Below are experts of layer 2 (counted from 0) of a mixture-of-experts language model. Rows are named router (the router's row for the expert), down (a neuron's output weights, with its number) and show model dimensions 0-127. Each number is 128 + 24 x the weight over its row's rms, rounded and kept within 0 to 255. Numbers have three digits each.
Before each expert's rows: "comes before" lists some tokens at least twice as common just after its tokens as in all text. This comes from a sample of Wikipedia text that the model never trained on. Tokens count by the router's weight.

# expert 24
comes before: "1", "2", " |", "3", "4", "0"
router:158119083140131139121111106118112100183094149125132132152120161130110103123165149138146115173133107114118108109116123113128131124116130135081111114171171110104112090102108170095115148146147113138127154176142203138125112113111100098128079123177109131127090111126098160110179091128122110112150098153137114142121126110146157088163109101128123135089112124123103113117141114094115133158166
down0:126107137160130085099085099107119112130183151148153108126142140125106089129172169119147140106122103088136129103148163128101156126149170104101127108128131143157090133164122143152129148087139085093086133112119120149138168121126150108130151117129133082143121120122101184104137129119153088123169122083122124128114115133133135106146157185106142093139076096112114149157157161137129148129128
down1:118143159128123107130140093107164167149121179110086119106127137110161153160131136085122100130151113135160122133157115138135128137171108137123093146089106138127168131131121118152161123120178134100108133160172121117119112163097105133090148153121141146099142152151142140100092125132152126125098171163099092098177113112138132111112140165096156127166123136114122121172136133077127094182111
down2:135161178112099138120070129142120132141141158130111091141176113111112145129164129123087164124130146139168095104129124126168116084134149149115139118118126126075093117071123138136112126153112120141117127130098145129165161121118133139158134133136155157127140175126146132134151162094150144129171139097129115109086140093144160154141159144125153161171129128145110072115098115156180105155146
down3:147154140100113147120115102142121127172125085163127112100132147084134086167116083097148095176121152103114143157114130156104118128139135170096094090125159147106132088115141113167150177141176143114133151146146132120142131132111118117131141138139107150145130120087138165151128166138146140129080070173153157069122125138129114148121106116136146110128124137144132176152107093119100134109138
down4:123114148122121091119124143137182119119147098124106144152118155133165152181127137144092141123115128173161149113128093132102128162135140158127137108079139121152107114127120119158131117124114169114092077116144111138090134179139163142117108132146098097120107101123108115134138136119110080094147177128140104096159097157103075139104132146153133128125104118121090136085130147197131153156101
down5:142169121156120147132101138146126119167124169124100138127133153107165159133120079146140126084140175119109096126113167132114120146146159152111143099098130157122128154099111095133108156111156113129119118140085165118142139128136109175134093164144072187112104115089120117105152106079080133151138101160072121150141134153108132116102098147142138129115102143137120141159096110101117138148150
down6:151165112129197144128077107126156133165162147128131119100126134121134123118129164146108128094129148102139147156147115125149097145106110068107110138178177179141137105154137120147105094143144131127094158115135137083079109157125087124107109148141151153115095149110142124144135115150157123153112127141130132129111122138149114133135113117100134051118120153077102130143149131135090149139086
down7:134159097117111097144193126128129124104140135151088121180155137107116107146116141107133122135094143152143131154114138107102164115119142135146087129147110134111155121127159131127131090113153118135152094177170151116126151089160098133121133110141146139085107108186090185132137136157080166124128107124092112096133143124178128136123124160112108171164126123136133078118127113116130164128086
down8:147169168118168120131127128145109130131122116102116086118085140089154159131126162105166153123159145109116129111101127124144126193090117096113119107112131094110108143136134153132118108140140117117111111115103152128132176064120106131093156135123159148153122098123152144114114096128122103098119111110062108152130126096165108102115140155131156167104105073116113111152098138123116094169161
down9:133091163146116129152157123140103112122145130133155135121143142126108151143080106122097095160171134106170135121101122152163153136178129154146106163137140134075114092153167102104134165104121156129183115099129097144132147167103126079145129122147126123139132138127133121153100105138135128145128146122147083121133109192082175118100112169140124116111143093110152150165115166145146142105109
down10:133138111142137128142200114150138084123138108111119146177126140189159142086095141144090156129132175113127142113117119151125159145128107103088102105075105134158107132083135110152114106079109154143125155119100133105141156142113181150103135137144138117142127150131132166080119090164117129122140178124134135130117123127128115124133131122119108065161108090100110151127155122110111101140140
down11:140137165114128104123088124118149148134106193143107148137129087167108186128145175127125167077101117130140120110146103117157139173143128091138155154095138142157139155110104102120152136130131098131147130203073128107117125110114143094123121138102118090140159099130141100111120163124124106110124117120105106124133101123105112120115157123140090135151144114157193159118139144118136125082128
down12:104118129140122131143120150150106121115145143139129140118094148106122101147142114144131128113144191095138139117066124173106158139103144142100133157159155151110125133161171125121116118122137113125117142104155070153130213160125149111128104165115181140123124126132128122124102155164143149090149129155134118149139116154119129120155160113114120090094135143078121140120110147161058152137164
down13:158093094155135178122096162152118141100099111100103149120119123096122198128109113130133134146114141159070103139125154161099094145145091170145126133107154147152201120142086101128137107142141106147135114138167115145131129100101149107140108156125133170101124162134122111122140102125160147136128164140113090137141125131094137136120098096121133071125143114116132169141137109112162146118161
down14:138145125134120176129107138134125135143133125161146128114073191116095144106143114184124108112114129149130135099068125095159140128137143166139114105157129092158158092165142119123144080117139153150120121138135130145087136087176111113133139144166120129130154099087155131106137137092132100148162142110096163150112127128153123115043113135159123140128131120122124166126129144146159132097146
down15:130061123147126092155182143133143124132075113126119120116107131133104138117151128165164155124106115160141147174117124120151134093103160126127126129140112108153154134180120125121157140136126106119105174112110166118164130198143126097096093149139118143106161124151155090161107112126115105145076138116137094119129149109121081086137141125119133125135123132144146173122092071116142154127142
down16:113118134132159134126076113125122122119124149172126120123114112110102117168124158111132136151134110100120095138176144102143126111107107150121115127144129096115138123151082128128126088106140137134115117093123162116129129116114147120098102126146167081173143103170076144174119096148106116120150161135089131161127132195100124076168155147116140138130066165120119142144094134125181141152141
down17:105097121116123104129120152150113125113145133108159070129112162155094139118151106123104135115143109141121147115164118128132134114117132133166139118074123126087154067107105091161157128121164092147078161144131110109145150153136121111098100130126116131139106118120109133113111128122086101132162150101098131155097153109118135085101140147078071133097122133096122135115185119091164079138142
down18:074105114127089103132133106179127111135145145092138132145124151125117083083142138170153173147119136120072084105123150086147127112100173147128121122140176134120148117121084135101124141126121123138126121165093102164147111106135124095083109075126161175093090135121131155109142141166143115125112143142127099130135115118146166104119117119107096133105149117101100116094139144157132162120115
down19:146109097118187124132099124157152121144113122180125128156126137143140151134155134087134126098136116116185086127110127166122102090166085136113127104107104125141089124122103114080146153151126130112135110155107105121133090137109144168151119063170139171126114145109115120086152094096135127129108170116152119125146119118148128123094133157143147096092135112153139114138172151129145070128128
down20:101139093089126117119082111115110128083074121152122099152113112095084119169141122164153112135125139137122128116112128162129157102128129140141114129099141143164120160145103149131112170115132091153118136105163137119136124155118086157084121144138116093140127124164128101136149073157148170129117171135123168136119119078119116134149183116089119134148111127092106167129160181141160129117110
down21:189158092159087116106140132137102136113149123122114153119120107123124117139176132089107126157146128139122143119158157149164118111140162089123142133190118096101128107132131100060123154128149135116123102113156114116161132173145141136176172127079162100134120142138142124145128120130148120132110078132128106100093101128123101153154106111114150106114177108078121112144128102125126110082108
down22:116122111155165121144124103104122127143117118119149143101109182149173152134124138163123131112122109172112133142104122129094132114119122160160084192144113146118120091060103092085115160098108132096100055160134114127150157121115084153127133073133103126083119081126146107139173137133132117119128141117145109105151134130094120133125145102124113142108144126129127095138099118136126159150098
down23:119106105131099106137134120124121145168113092165138112134152140106115108055165103109123109155117133149130104128131120101122118104131144125146106123163148104115117074108096109116139113136114133100098111140142163157129112141132094162128132105117072130185102131109117127150057051100121112107133139160148135150121127096137132136160115112117124103140128118107119090093133092092137097155170
down24:115116109118123169144151146060114115156139134127120085147133108139152153171126122148100115170116154110108098105150166090175140153067139085106137136089132144143182138130154126132105100138099098077120115094155107163106134140117133132109169132090130106147145136130157132150129140131143123112141120104100119109124097105146132135104113091136149157130096132098129075118111161149157167111123
down25:141175135131147065175120145144111117171137112125165133087166127090157117090120094154121167128131113152097079121112153085149136135135126135144077076171144123115148146107167141100112109094135148086101104134143095140156138124120123137159130095080139143118089160157140128132125106128115138100117138141132133107135143103137100132144133123114131150099077131143140120104099104109152152085135
down26:146134111091119143147148126104180113158111094140150141145155159134147149127083135088103103136140124143129093093166094127084122113172157113142144146149128118143106159142135109137102103096070130141122114116082105127148097103141144112118122104108125135128094153175147087135093101101155114128132115101183137141094149118113131140101110137154113108116167103107143088130125139078147090171116
down27:098132110114096054086153133155161118111171096092119119105144122138159096161127119113140104118125108143093126158152086157167134137181116124147126128140127169118158092110125137156157094130130124124128137121149135175098184147161139128144135154073109138109111110102156131098138099164105117152129104126148118128146113152188131154099129101106123123114102105120138147154122152124116100101145
down28:121090107146135124124106097092163089122106136105137168139116145163095113113174154084114112097118098109136137119147137152135154134133130090150127141142134176123145144131136105096139163120132089140133153177137151114141068157118110152095134168133139174112095153157161126098103125141110097151118167108170154127153096119140148140153159136139142068121128096095137111095117135129132161160134
down29:127163149131125142146134164145109166154107118096122129125104145123116149094152150133099111114120130141107153142105125176104164101092125122138157153129127096134157144144098163110142120105144168131100086132140124141143076154154106130153140105126170142116141134147149130092177143134146125166100137135128155138128079166160117150101173152135158135129151118105166133156138113062069090140157
down30:153108147111117140146145099148132151111147130111151132177154116109091106133161117114134112099123123171132163124172120069110083135094130108155113102131097103108114106115119112134089113125141150154153139079136174094083112135145107108137131112131102111085117113125203123139128150141123142202106113125163133122110142094131118165150146142131141080107162139150140148118157146126136157127110
down31:136165118132086080112121072159167130142154105128137155089166117165120147126106107161098126123082156118141149108146104113138096111102134164161105172145138161175102130114128130152116126142090138130135128119145162128152131104124116143126131133126070132159151152158128118104118113140110108123100071094132144137167134134105123160074083117153088107142136109119141138159135075118124137138127
down32:145118121123149088149148114118103125127123108122127135176122126155144083144148135080152137097170158096084174139138092108148152066119125188130087167134116142126113159121084106104158160147114135142105154144136153097127100106123119128110131112136124116111126163107139124153164164136144085112128141127126132089114132147107154102146121127125107147136054156098114129171137130116086108141144
down33:147150108116156154079178146123098136141159104084173134092139159156123148107118135115119145105118159126094104132145097155087149114097134143104121130108143146137141194131190141188160117153134140072132121105126124134156135109144107120096129166145127126115142145115122111099100149188126127182084083121104134107121136120145142135133126107129141142146149132124127144150137116123146129137078
down34:121169141134099158116113107153135134161060123115148085152115132128115133148135141128110145098135124118123146165163099140115113094089113085140097119085109111114134134143120150119078117110099108099155101117126125106168089140086162078153110160123175106142092144123096138120138123105099088113123172150129113138160118114096171131128121141164155132145129139110112161121168083132110159135124

# expert 11
comes before: "1", "2", "3", "en", "ad", "e"
router:136100101140144160156117121108119148150084150150135119165086163088143103170079172133149130164131119140075114103116155139132136119175102097129123098138141173098119123106115157131094129159107088069129179181137124114112108118110121136148102131085102099105123117155142125111175125102115089132152148117121129133138159102136167130151123147107132145138114139108130126115136106124103157094146
down0:138106154131152141149140127177125167126073120110130146108120093121150106121179109124102163113118154154131110139141142126142114122124132144139079116146150146137140166133110078081099137153125116160121094141122135121103110118126170110114157122160089124118134155145130165098151105181156132160089110125147138124165115178100155174155140090164138109072145114161098108140110138146106111141118
down1:151126095123149136131067103088129107137118135142146120096129116156155116129093127095122130143149176164156100098158137123141145136156121140097086058119107081113144135110130130112100114147134140128136151180157126115150144097126135122081131136112120174182114110141158126152100114126118126135072157177168114127117100127126096143142095115102151140160123155178146134143119123102143110141110
down2:119142132122104126142090081128137121104135155103104115111090130129159156155139153095130153169136125143140141100153123162148119077124151135161146128121153147114167129161138140114148154145115133120105110118165083149151120108121155126070119167141107127162129122130143148148109135105121148152100164166095130093144106137074143123112101121124137155052076147163123148152095156099111131141158
down3:149120136131105118137119107126171131146167150114103164145147132093115084114125171111122120143169141150140097178114148125146160117104150130149109190136154135127111137142106103124119137094139174132128119150113167095119093152145106130099133159104139139122124128134109100097154103139184120160136098070175158131157138184092147092139185128116132113109111148112117107159125142132150133100125
down4:117146153114150152105139141155164093110085114126161153151135156144130095143119136112080153160113159094138117107146106109136155148123130175152077119127109156115098129126098159156159133094115121166102088144180167139148136134125124106142162138174146146148173120143146121179136102141144115129110115130126148110114113121130070175162154136150122144161156117138135146110121129122158093141175
down5:095083144128114113120121133117108139070158132109124111130110112150126112138147122154141094131129143103109110116170094117155137094143107156107181131095138118129164141122135175096140161139169127158167159113115149165133178129129061191160118130174111110103150096120121121114106120083110141096145137154135147124150117130143116127115110135121119070131115097105122125115159112136164123136169
down6:079187129094131130124105118141111121121122121144095100069137119142150145144099142169052144142125141105160092138112143139142134126128138165127110146173114127121143126128160134178158083128125156107143123114102136141133123129131134117185141153124109149133138105150112132109105139117141106177121068085135106090116150155124130168110166139155125184127090150108128099124093117131124127117108
down7:146092140108129167101134088119109160123138146146160139133119102132129138084146134113107120073113116116131093095106124122181113103127138155118125096125144125100140117148132138083108096094142059141148133183137130133132145103088133124095110110145115132154114179136115114119124126143165085117099182124159082142139102101117171132118143152111153144163134093153154108115104089125143127159151
down8:096181111125106135139132122135118095125059141110117098120148144165128143126102119168102149147157159106099093145128132142126151115073132144160140144120115117086155136111170127141156098122111124190105115150104080107133079117133116089143174150144134158114143132133127107127123148129148153120086141181139111102151151125121103130112161139133143108159172115161129089095126123125110101118096
down9:129095125145093123106115146091155134119117131158146185117137139122150114101118094111143093111140143137124095156142135160149151105121146123127126133090143149129108107121076111135134113158124127108108139159095109118112095105137122157138160153133111145134086104098121143095202169069107148151126124177094152130168146130110146111095139080130125154120135102135134179159108085159120110145109
down10:122110133099104200159154123117091169094144140117135098118117129082133136120159166171131151142126110125120142091112135130167085140113123164106146109090134112137081130096117120142128148137135101152053138126133115117133158152082126125138109134147120145101158128142160152124126169083145084138163089061157106132101119130133157118135125140148107148146131144133116134147100128138142152157136
down11:095147095147096149179160111150120133161129153145064142149072124167112185122130136138192101122122090151145135156159118138097153157132144124138114128150102120098113132122113158159129136121131123172098078118114130136148154113148138118124135093111117090102134162096118107119093100132144119134138104114140101128135088124113081146103149116150143102105112123088087132138109146172130107119139
down12:133115122074133133151160129164121130134168143118148144111097132115114114128116146124160134130127126132100144133105137123149143148177171107128150135134073137174187106154131189102141145114083101118137131142112141163095135159174135125149121164117104111121126113106151124121170114116066117125125122109102158114104124101138146127156146159163105151091133090101135171150138071101128102113138
down13:098118186132116152126132159093109130162116137124128130115131147146115099100115149130141106115151125130049153183162131080140129138133139137148180133147176149126141085163110153141117180088130150071135117135143151115155162150129158152112101146139103130141083158128147098136063145157161119135142134140125125130106134122133153142109122126125146123157139130136125170098131146141117081138123
down14:126168120149102125113131132144148126165156126139100141152093111201128151098149138130164145121148114102135116152135095155136119151137115131148132106140142120106085120123119141116088147165121142169131111137101118133149096161150112142132145119162085148121125108136116140141212160155127085107157108119165118129098173111082146115143143133080133131128109078139145175126163150109110119114164
down15:124104138127135115117118155149114106107158075142128163143138119118096090121084131123107109093109168178128128119115113086154101130133131139144149120196146123138087149143120122168140116097134153149091139158145130179095144167105118113087125112123106086131113132148102111138145077144146111130104101154121137101141166135128092135115115176133087171147108121143100135133104189111111144120134
down16:143151140114147111143141123118108100137118151098103143160106161149109151120150090138141111123154092094134119150103157112102096119108108110172146098113121079141142159133117106119109122122153106157131135148131161150105118146133124131135137174125149143189115109138138061116060074109101133122105117127141103110129115139106144142097107156137071139131142097123157113162089154153186140151116
down17:145126089138121086124155141119154152123106122122124105108108139102113128132133119154137110104122139103088146111172109092105131111159106159166133134165127121102131134150124157144141138128144142196147086133142127101104092136117157132123145145129131121118087155134164110153144118172161130133119161120096173191114148172111129102142108158083179108135196089137116123126107119120141116127080
down18:133130113152122143120085137111111117156162110120139113107162099091115141158118092113110132093080139137127089113158150115111136137135090102117111157133129151126193110153121109095163118126136126132116091099181087127174114136104142144150146154150189154119147111083154112115133118157109094143141105154113097126126107116111139143124062140137123104165077103123125148112167117128107104142107
down19:159105119123155137118108115136104108089159148119134122139133120118118123113116155158102140099140088105165111124102158098115118115110115142110185120117151137138173105124129082110139143114123174109086109083116134147070132099071115123101105171130128088196162132133069160153131148067137114147116137096116120156138146119106145148144118138124126135096135110138096143147128142137116137091111
down20:119123134109101179135098129101158119141101145168122138140112120123154120143081130166117172125123085147133148125099107136126121212138145114145086133147119115152080149129098118161121188155109130127136156122099166158149098150114141156170146111130119149149088152140147114099124132119119113112110149106135117139135144123106146099096151090108167106113143153103159155090101102157165110139140
down21:131154113182118122128097123136142124139124112131140138139089063165101132104149133099126136143136171132128144160140114154156154133114132116153104118091129160169135123122154079091133126158146106116122086107113142172124151115100112112145087137105118179111139128172123140141109176152152163141132086130112140145107121139114071116166113135124164134116146122191129106156125111091143175138139
down22:137167170185130143145132103160186117119137112101168120129159136130124099125149156138131131126106135085104141100145141165128135078149101098150123142151066167118085130139100113098134141134111136153122168095136118136147121103125130130140134117163137138118116104179164148089103122142128144172119142122100150101130055148107143124136138123158139112128095122160130123165110120134165146165103
down23:102142142123112107115118116122102160146129143156134139143115096122140116118107150125127153113171148123133136175123152149143133130131133162131138124126104160151098091147104163153149154183129134115153100125132119116170146123128111171150131112137111113122082111146096159132130105113116124184122079158114108130172187173092100152123145155147117170131124114130153074080119113174105121174092
down24:131136123136168061114151125129124135158141077143159182137121092105137095120127135117125136117122110147192108124131132102156137149159140095161101115148159123125112133108125108144089114135140138125130144192104152160170132156146103110104130150135149175125100111121119139128117102158126077128132091106146130157153150145121089127117126181124105118080098179126090145156147105115139122111133
down25:061103122150132144103106177106161125161159099147115127094125119143141134164096155129132103144134136135120124157123137129150161111150121133145152143098142125152116152122106122105121090090172161106159120188099096110142101139143120129133148133146176132097119119165133123144162105161117158159126129177081112122145106149092097100127109154133094084120126116090153139138145133073134110143149
down26:135167089140163153130089100113135127102087145144132205137159163132163112089120116097109143098116161159143123120132108153113115137105110077135131183125141102173147170164129173084126100127096113119153115120128137151146100115131125121103149126118130133113109097134128136102119129165084097128080122107162134090147111112105112156110119122123153142113093133138094159110154115151112145154131
down27:143164083089124096098119093143122125128124128100179136157106115156074156134140090135056078101153121155104165111109108172113109121087160134122139139102113121081140097144091146147162148137131156121150139124159136128088105121142127126166132086143116087145095130103112122129146126114114131158170164123137123132148088151143129088097131159140122121124131124145141138147141098117124092111125
down28:126103108119162110122150099112127131170131189168143178136111150116134171152089153124184143129150111121145092098153134146124139115099107124112124126157115159121129139118115157114131129175139130146118134147081093140144104094134159076123161117137147123133099129102127128128162160059161114130117160141114086132110118119122119150068135128151133135135121079107139130097129148143135088084111
down29:129153140152157139112102140134107106108171114143113123127148083076133161137139116078180179159082117104162104146129133135157147117122106099131116162152112107147127119155141101117146134082148123171133147130144195129127132098142108141141136088084152145141117116166134131126102126143148194142110132134118121134121128133118103109139109119075139120092144119121164089152171131090142130099111
down30:122116194154123170135141161105133104136115135121138166119120112124118122129119164128105115080168159140084130089103148116106139129101087127127135104135127118115151140139180120088137162078110122150117110127138118113123152139129110132124137105199114151160130150122125124142155096139149140165203106112084122116163111109115117093112098150154135109115145117073133151154116085113141127151137
down31:115170140170097126114124089122161153143161098134127079140171094160139128155173145117137099121098150160163159156135148134138115119110136102125158124128117115148138106127134116125152135091112102126157132095115114123136167105112162168137128119108165185154123112092146103155172124108123166163106143107114160155158120120128110145134106116159117136133156076121117094181142084103102121136124
down32:182133157145114141093135127129098111103149120104108126175152142111175102146131111118128133109103101118124141162147114108118141095170124112173106155157112135121134093120106135150109118095120121107129136173139177123104107113129098070083102133179149129137149159137109155115121134138161094168155107129133108083127104163131124144120110136157153125171095145123133176110154102133132108084163
down33:125136121146180110152148133138089094114103130094140158088139108078112128130139116103149122109140108099105164152134142125094101105094138127142157141156152119145137149131092195129157096133132127118120129158143130158184134157134147139118125079134128131121159151079136123156139161116112152134104121116093135140123178123122136108092132094143158142081182187159152106143123109105108130140110
down34:126135108090086143137125102100138141136126117065127117157155133170099164106133075125114110167127148170144098098110104128145138142137113094103119119117099121115129130156119104151129153137135133146118096159123136150126139127148111177095101154079112136155103120123114123107108153093111128142104131206104133142103165093121148168080103124121112116105203137133133104124108125136110099129113

# expert 58
comes before: "\n", " |", " is", " and", " –", " ="
router:156126083101120182181123175141104092131126107149148110139121102135147132175114150112177133130123105125103110111096159166088113151085168153103087135153131121097109111100113138113144177171152131137137134153131125172128128101137147128150109132144113127167088102134115141124114121111106176132120120126144139131108095104113161101126129092132148099129119111181102108127127176101121163135106
down0:127104105125134157108087115089122130118106100135093132110103137167125084120110120117115144089125116147144147123062101103145115140088084110141138102101138139114177139126132099095128114138166123149102157131138144119130101086137133140133117146138102128147099109119132129180132103104061130113138142172123155118103072152148144144106080202086147094119133125141141154126137118151139124136119
down1:141127144105131140138128091159188161110091106148157097106155119146138124106126115144137134099111108094121146173114120054108147161144164118141145082099143178085100132139127080103112154106120145128153098146111147124118126154127139086102116128118103118096148147081115171149111128168123146114129087140101111143134114140118122114156099145167127138121089153139106173110138128120142165129110
down2:184073099139159120108168110119157123157108117156141112118109120117132104109105123106173107133100126097116116114104167125138123108152099129126145133128157151123098126116148164098098095134113141167087092134119167136156122101164104154139098109133107129170166122135112096140092137128151106141132092099125147155125163157160153117150117125104131175132149145128144066130101108147177135083122
down3:111104132111175119126105124118151139130116145114136144093150141131162165140152117171150157143171129157168125132132131125133127125124101092091170110115098141136137115111124121110127131097108131126130134127128068150105114142088098106142089119123127147142123101121093104171105109112117148113110103131217150081116074119144118106124127167115138098092146123187113107127165114145123114151177
down4:149109161123151135138184099122136135132182112129129124151119156118101114126100060150153124148136086157120099188125114118144146157108113132161122157124141129085136134128151148166123120094133183138134118120085166158092132126117166107098176123104125141122090139100083107116151091155131147104125130133161082137127124117123096144140134172150167140125132109103147159096133141149112132119153
down5:139112132150113140137100126123131152095071089113184094123138167131091089110149119139130086116176165112107147153092081172144135144151133142137135094108174146160085102162085093117140123089144137153108113108131140139124107121106090145106123112131113125103114137163079126131123106149093130167129165137110121153143142145129148136151119089153135115104129141133141131141112087139131165091100
down6:147087132134147115106199115140153118093091166163119118108124154084114133146114170134137127137154089144107120154131135144122134113112158120122107099186113147087115110151129164131112123135125137070118127086121146102150105136084104155121133125154183164168117122098159117140125137153086093139103097097130098112117131130153142130146134138128121143106088137093115121120158134090139156165164
down7:145149118079144079110121131175062087100137089087123133138110147093105099168172102155117101102151129131133140116107152138152091110158109145150108155122145143123131122131165111127167126124113145130142132142123115101095117101146123129145141114105056113098103121138146138117130111128149142186117107159138090123124118102095083164090159105107121128098119147145117142135138156149130122152159
down8:128127142165151103120156133120160151164131118150121133130125114150175156119166147142150154154116101153110100131144134097085142128129147105151116109111091138113121154160216119154144103115100128166128129118160143111129142122120117140142119117141122165131131147131127150114148161168145124119137187127119110106161130089164094108114136121110152149179136069143128091137135166181153124177118
down9:163118137111081150139171152120145147122110125173162122193133102141117175114096107171136148158134152113079116171116164146119152125115141102132103132114114108148129100133178161142111108153154115168137103117115146117135085151154141158133114119196121148128124116127118157113147164118139113135109095145152107138134097167122124114120122117126129094153132142167106151104107119114165121186106
down10:101060127130146118126147152131141108105123150109126126109097099099118111156125165089128116152082166123143141121155156156094108121174133138130095111135132113104117149110151164133140111102082111153114151124132080151153166157132129121111147136153130157083187126141157159116109120152156146123177136147151112145158071120094113155105089141127142166096124119089143102112106144126115119102124
down11:143139107149171112084124115094117136121095123143143126147136096138167150104136145155179191095110134124140147141126134101137098172113111113130090140082124111094136126125091090086170123086179132133097093098113128123124166154117110128139131171145125084128096161123133112110141147099111112106152102103133132118140080158122099157131157153093120122112111107117112177134128148129106152150135
down12:147114160154133114141115115138106096124087124115106112109103113067150100119090104098150143153125100165137120118137128122117133166134121078124103140175144126102173115141139137167123139124095123122124116112119126146104162117126163117165136154164144092171102138112162156111131135156140081145156096090082180142137123095140132156136137128108110188123151124106130107141170133131141172088109
down13:119097145120139129135155153149134141120140134110129107131163142082125162100141066147148124100099075114117130113083168117149138148087121078161085126114128134128091128154137135127137104120100108156101097091143153169151089147135112112121135105167146124100163134151099158105125115133129181096132086158117157107139159130129137132169129145116118136164097143098122111096086128146148086143113
down14:116153090145114105105155080113199136102152138140081130114135099111102136103143132149127125085131164131147105128119106087115123157087118097114089152157113086180134111160140125135097105137103106102134093113140112181124101127126135120114137133094115128132128151127168142151119169088086136120149112107152163142127149101085110106113135121112104148116116155105139176122135111177154139114142
down15:126090122112099081135086110109099134190145133146099103150142139126128111167164152099154133136164170125126126152125111150112167143137128143107119114135150133103149136142079144142069151108144160117087089091146147116127123106135136082132146128129100148144133137152171159132104161133146105139131121161110143121144116140074157121178128106120168095142132137116094157118112136146167117164091
down16:160161139167149111094113112117085110102154163145140086138114131134124136097157120118103113136107142124104141102122100149097138137121123135179129109146168123121140141131120120132144067114075097126114079161158111102101141141141099131106059113124140107085098148128129114123164112098115084114109119138076105140178133112114133146114158124126115103129126149111152108134158116092190119129122
down17:099140132115078122146112154081103110129108089102162185125121147123073130124148117103140147122124113150123145088138122127131121074142144097100106128138139106139059137116134160156092137095102133108128101084135116069131133121143145125145123156129134150140128148112137108139123100109111129112107131116123111140190136147191131095134127182147129175105102122103124152131136132111143107174155
down18:161119140139095129149205134103139136147125137104137131149151132114114146117173132127111133149126146146059105163147116161122157114169131126131154129112161171140170142115173133154106136105133131130099115115107117137099157128158073108092079111174168087141103142128103096124119137129149160102111154128136120107123165119138139145131063162109145154128137176116129113107121125138108109141131
down19:100134147151092098117112123092128136093103103121117118091152095143124151164152121115105125118112116146111121165158111140164126105188143117118122140102143162156152164153112135130146135160150145123116124115143139176141132143180105125104132154129098171090153120091133106125089105089177105115114142112096151137121142117166148127079144144117146164151162134135111128111162182142107128188137
down20:164165140100139131150182146138090122108137110106140067136118126125171115120136149091144104150109126163094153112110134114128141160134145127140133127155102136154146103169098145157152161162110142170100121124113139127104143114151153156143133160148109137148115128148156131084136148157141181140149063116122110135084137108142165111126142138149154126178132128147143123167103132061125156126144
down21:094161126107122140109087122130162098129153139134112110161117169146130142118111118115102096119083122142119115105176107130182163151160140124096117109109144177154120128121150146122141150143115110064093132146127129167114088134097072108132133105122147123118094158134098110113146137155146073105121157091118125117120083144141134121093142088122123082089116164125137158129173148133148122130133
down22:110104079127161121128175138140098141124127167166115093089100112132169155095108135166071108115111143132112121130141121110189128139122141128123127129125080157141106114128106130124122127097122117163118088109139117089129104109121137093124094153104131132115102131149137096144121161132141174149117165132150126126169081125148164134137087168181067171131115151141115114156135131133114111120135
down23:106121155146124108160146123163127085171188159122138076097137099137158097180132122139157115108095112137140106149131108139153080139118132089115102138139109157119087129095120130128112120168130143133115145169142084142104130140123107150121133162124097110120113100167122095080148100112110135173118100112135100162102128111122094114112098113115115107120121137115099114137154092117171154109079
down24:148160144120133172160154133135086139117137078143131127114108118163136109108121139099113125154143140145087124150127098140094174181127134178159153134142156188111143175142117085091119119121108113113109143139150159182150108123133143174107122127100146140143128118087152109139139151160111149110095136144147138175148152103123110166134083156104142118152152144138136136105113136143086132157125
down25:153079108172134161119131107134089141093100111141138174121130149123121106091175144115136120125141110149106121156161108105139118160153105143123146137116124082116126106160105098124165136136117160176158097096115139151116112115161142101148132067080116122127141120117104091192181109156142127107130143122114130161110105156110142111154158116143154109121124124113124098112145085120137173108108
down26:136095173149122103148126112137134178152137142168132151134139131140113138119127126141115153154185103149139084121106184102138146092123101123079165140085141133118122149093104117093140125097098144107112142066125085102149129103109122123144123139142114138106109131151069095151115139097135097105111163125113152126167152099129137140152129130138096125124126141155118135054093144131141099113117
down27:146113106103111143061124137189104101164102138125082126109122178095140138154150156162129125155111078135140125110133130188150121154151097147130139143113101140134108141146145129138136134144178105132115202144110125120115122140154128093162126100136129145104131135111131120136096108120151143132139143095155125119114095121102169143174085093125118166152143127124140157151150111122100137173144
down28:108093151104127075146159130123136110124109115161110167101078126125138143159121148142136151185097096119164136113146141134155104068120164136139127122133120108152104148122120196135104153110129126107117120143150112164137125189164145127134146136143085121136163081131138094103076094151143134099138122127143105159149136107084133116167096144123146135124111140131099137127108154153116155122095
down29:136129119173130145070170124110132109142109142141063111102131136103142122186171148097130142122114151107155142148121145123110120095132124148125128109159162199149149101142158128097139122086097105179146080146152123155166082108121112127097124164149112140093116141146133154091174125159116115109139152108132137125127127165112115133119136131138137113140151128123153129111144103111127177143093
down30:159120091162156087168118101127084105102111139105095183106130116162190120114152115146129134124111134128178097178074140140105082114171138136137129101081116106133152133144106125152111122133116112127139086157149133157101132125094135130141155125120100134128133124167110098137128132139133135135128133146137128114107135134183085136123103101124154127109152099097101101135144160165090117135081
down31:092150110133089125152150131113113143124155114146140081118141107168133169146107112119119076142125154104144117165107119161129160135127140130171114119132133129172132175119126092147108175145106114171148148147113101095161129113107132106104093096121142124131162125124126063087150154156156109146124120158129161120126153088083146138084132164153141116096108147141164143154182127126114124135127
down32:119120142135081118134124155152134124127134100119139124106113125107131113120095115135098140120167143149109146087154129150161124137150123130121170117137151121159126093126153116101105063156094085109129159102165098057166146164107150125143156144099087101146097110123168136131116134122140171162149179086112101123138128117112094117156137129137148142108149091154167167109103148149108136110149
down33:104101127128111109133164128104146115142105126132144186116113148149125148166126082142083148148172089093142113117138146114149085128138120138120122087120086101135112168130106135110116144100131108147139136128150132073136077113123139130135163100090138141120145150151098101140128144111157078113126134122123098054151097122086127128160159129130119076164168120125119131115148092148144098126153
down34:101139138112104133154133117160163161123166101137148105115133125104132109134132089152165134116153142107102144110147130122105124115153118125119080123137116132106091138135097137074110089134096150080119086117104157155133105145111120180120123134163181126143154101096125076165118107109108149155130097108158133120162106174128104137136145088174133142123122151067124144138145145172143097140130